Weights of a small mixture-of-experts language model, trained from scratch on English Wikipedia: 13 layers, 80 tanh GELU neurons an expert.
Below are experts of layer 8 (counted from 0) of a mixture-of-experts language model. Rows are named router (the router's row for the expert) and show model dimensions 0-127. Each number is 128 + 32 x the weight over its row's rms, rounded and kept within 0 to 255. Numbers have three digits each.
After each expert's rows: "gets" lists some tokens that make up at least twice as much of what it gets as of all text. This comes from a sample of Wikipedia text that the model never trained on. Tokens count by the router's weight.

# expert 26
router:129125121101182121174164093164094075123130113140123153085115090137106118156139154139154140092066101171167137082117089118147115137112077093146143110090105024112162134090169116106115106088146121113136183128175127047125113148142156137140159093106133170107072188120123136141161128194098124130133138165112120141163124128101168125141084141046112138194218153144126143208125109102135098136090
gets: " was", " s", " is", "e", "o", "re"

# expert 29
router:084150157097070123196087124091117106177124171139144151119158144110118142111138166151114162163133107130105127114137141153103118146106136117120131166073067064099130158147093134133169146150129152143169153134071159120064197074115098155089152123124118164100076161201154128138173111179113150125163175134150085111110161139123191106087136132102065046201133095096063126120159117121125134092095
gets: " (", " \"", " I", "un", " U", "B"

# expert 16
router:081126055084197067135150114115110105143152152149089130174130114144119144105195128156135137100109111095149155124122145124135142068195134135094166157054123128164117137091066111167116032199124115122141163115077126078099156060136112080096204140147096178186092087175130105130165146187106165130105138120137136133104143109134121174105163152120122152127119166119113136142130103130153104158105
gets: ",", " and", " |", ".", " the", ")"

# expert 33
router:173141095121101112178145118120103140192101108104124130150131131106140130125123185145189091135116077132180186136119088179132115129118086151069145159124130195157118155093094140045121128111175087166133159076112116156137180101121152080077141129080151155167071144160128152152139076134160102152170088091081142116117180160084084216134161172112114105102108102119087147117094152098169128155126
gets: " f", " F", " c", "f", "p", " t"

# expert 3
router:156122110122108116127080183107163140173182122144132191124179128146127103118077124167120122128116072105173106130099129161137094138129138123073173127094170068159084129128084159096190105130154129164140132116131181150074093106177136141089116098131134129143135127195107144135134142116124079134167206150042143078093110088130162141155103154132061092146128088160108136115147071126221141109084
gets: "-", " B", " D", " F", " H", " ("

# expert 8
router:141147126068148091117115114146108114107169122167104124116169165123055106146119096175185122152101125130148090082150112120182175091139112088073177117156107117116036199144140103151146136172157134075099155097114107109160168144184151154076142035137146134142194073064205142147122152115121139114151141099095123099063120106092126115135134162110126144151138124184118130125127150154106157119097
gets: "1", "ing", "g", "ay", "ig", "ag"

# expert 14
router:113158118145147098105182113141148088143150095131122172095164168166052083185173173174139147118142148091192160139083087176132119133148108087146120115084072154137081153093115131095052141215139123077198176111150117114094148095132084151129171141134135129076123096107182178138143088106120139149141115104119123115090147149131095113096107139162071090111155127076165132119109127166164104169105
gets: "in", "er", "n", "et", "le", "on"

# expert 6
router:125117110103083146131106175131113093180130185165124118117140086064084132190139151138164140104123106141207089113146131131162088094082097174084180154108141129203132157117104108100127070147136150070169106106143159107086139117116056164120100074103156163101064137169108160116143064147143105161162196143110120080130121124116135116118088130069114165170135120104132169126145119144194149096163
gets: " the", " in", " a", " to", " on", " In"

# expert 31
router:116133100092190056185118076120143148101163135157151149112141194115124083184126091158127157084116106139126097048139154142163107098065093142136094163088101131123100139140156175212111135166127127135123170120084062136140136157137111052139136142164101100128141079101156078131129124110085140105127146150089109106121113131154182111131105113155146127135115187182108173187071113064158130161127
gets: "a", "e", "o", "an", "il", "i"

# expert 1
router:130097096143147106089163164125087141155145176132154113104094076113061124114174116112207116055160116084188152161094112161189112097122163088117172184127102143215129169138099161102125163139161111129129131094139127127133161083155150075096125111157072101184130091157174094143116110115091120121134153165092111111106175141085126156134082154075137127175119151171098166164065119135141130170134
gets: " the", "ic", "'s", " of", " a", " his"

# expert 10
router:127143122109151108161129176113121104150146188140098119111131121075081154128170171137166145128094121133159132159134147098106091154134143148130117103120161107142099127129157137118199108133080123048130175089063132131162092070138085087090145124120107091124099107151156102177148171165151092180133219149104116058089155171076090168150214097159115158161107137112100106131135173087125128097064
gets: " and", " w", " W", "w", "ow", "ly"

# expert 23
router:136134091119128139114102131099140103193130122180060173151104166124144140134109135148144117110166096147112156140158139131136109154097052142096182141123109173099107152143092122123122102146073163012096108026089077093062129146159126199109140101137128157111111167141156159152150178120099110114117144190107113120103141157164159125100085162111141136143110099076092131175127112107150169140192
gets: "ro", " pro", " v", " O", " for", "ra"

# expert 35
router:133137115073145117109086134124179140114151147092134184190200132099093089122120185152175133079070140141086108136120078139133102131064156098127184119097113124115115136079113138127131110140170096154091183133169144121109167112105162126049142062094114137108086140140143124136103175168135041120120174144106099141127120111133139164115141158176131111150096137073160146177116075099181188185148
gets: " M", " C", " S", " m", " G", " N"

# expert 0
router:095120095078067131107118147127136141153152153125042166128176127097135122085175165138122122104098126064073096124172171125076110132103114113114131122138100098102141147065080117112158144124160152128171244135161094129124106105155157114114182106137106091098116181097128214139170151142045158142129161127087086176102150119100159116109090149173121115122139134149108153157149100129147137161071
gets: "l", " M", " b", "m", " B", " R"

# expert 15
router:112130159156102115137095077116156065139172136135175133219125154116116095147130146110116198093068189162099155090106076155134101102151124186118147139080064154162078101100110101100105116144197098143111136152134111126116174120134095123055127121058142129117112134143116157129102180135145141129143139134118094163106160113070095166171169138171132092106118152157113177191110080101188139135093
gets: " A", " S", " as", "ar", "s", "at"

# expert 34
router:172114112086181056139092170096107131129132165168124146128163191068135100126140079130110120148122094165156108143097117152113115116079116164121166140100096102132142129115165092169140125139141122154153129103147128085114162102121099065130155132162139097148123117213120140147145178134097124172115151123130139099065210150131108164109148214089122117160102063119091138204060068154107151088091
gets: " h", " st", " the", "it", "1", "h"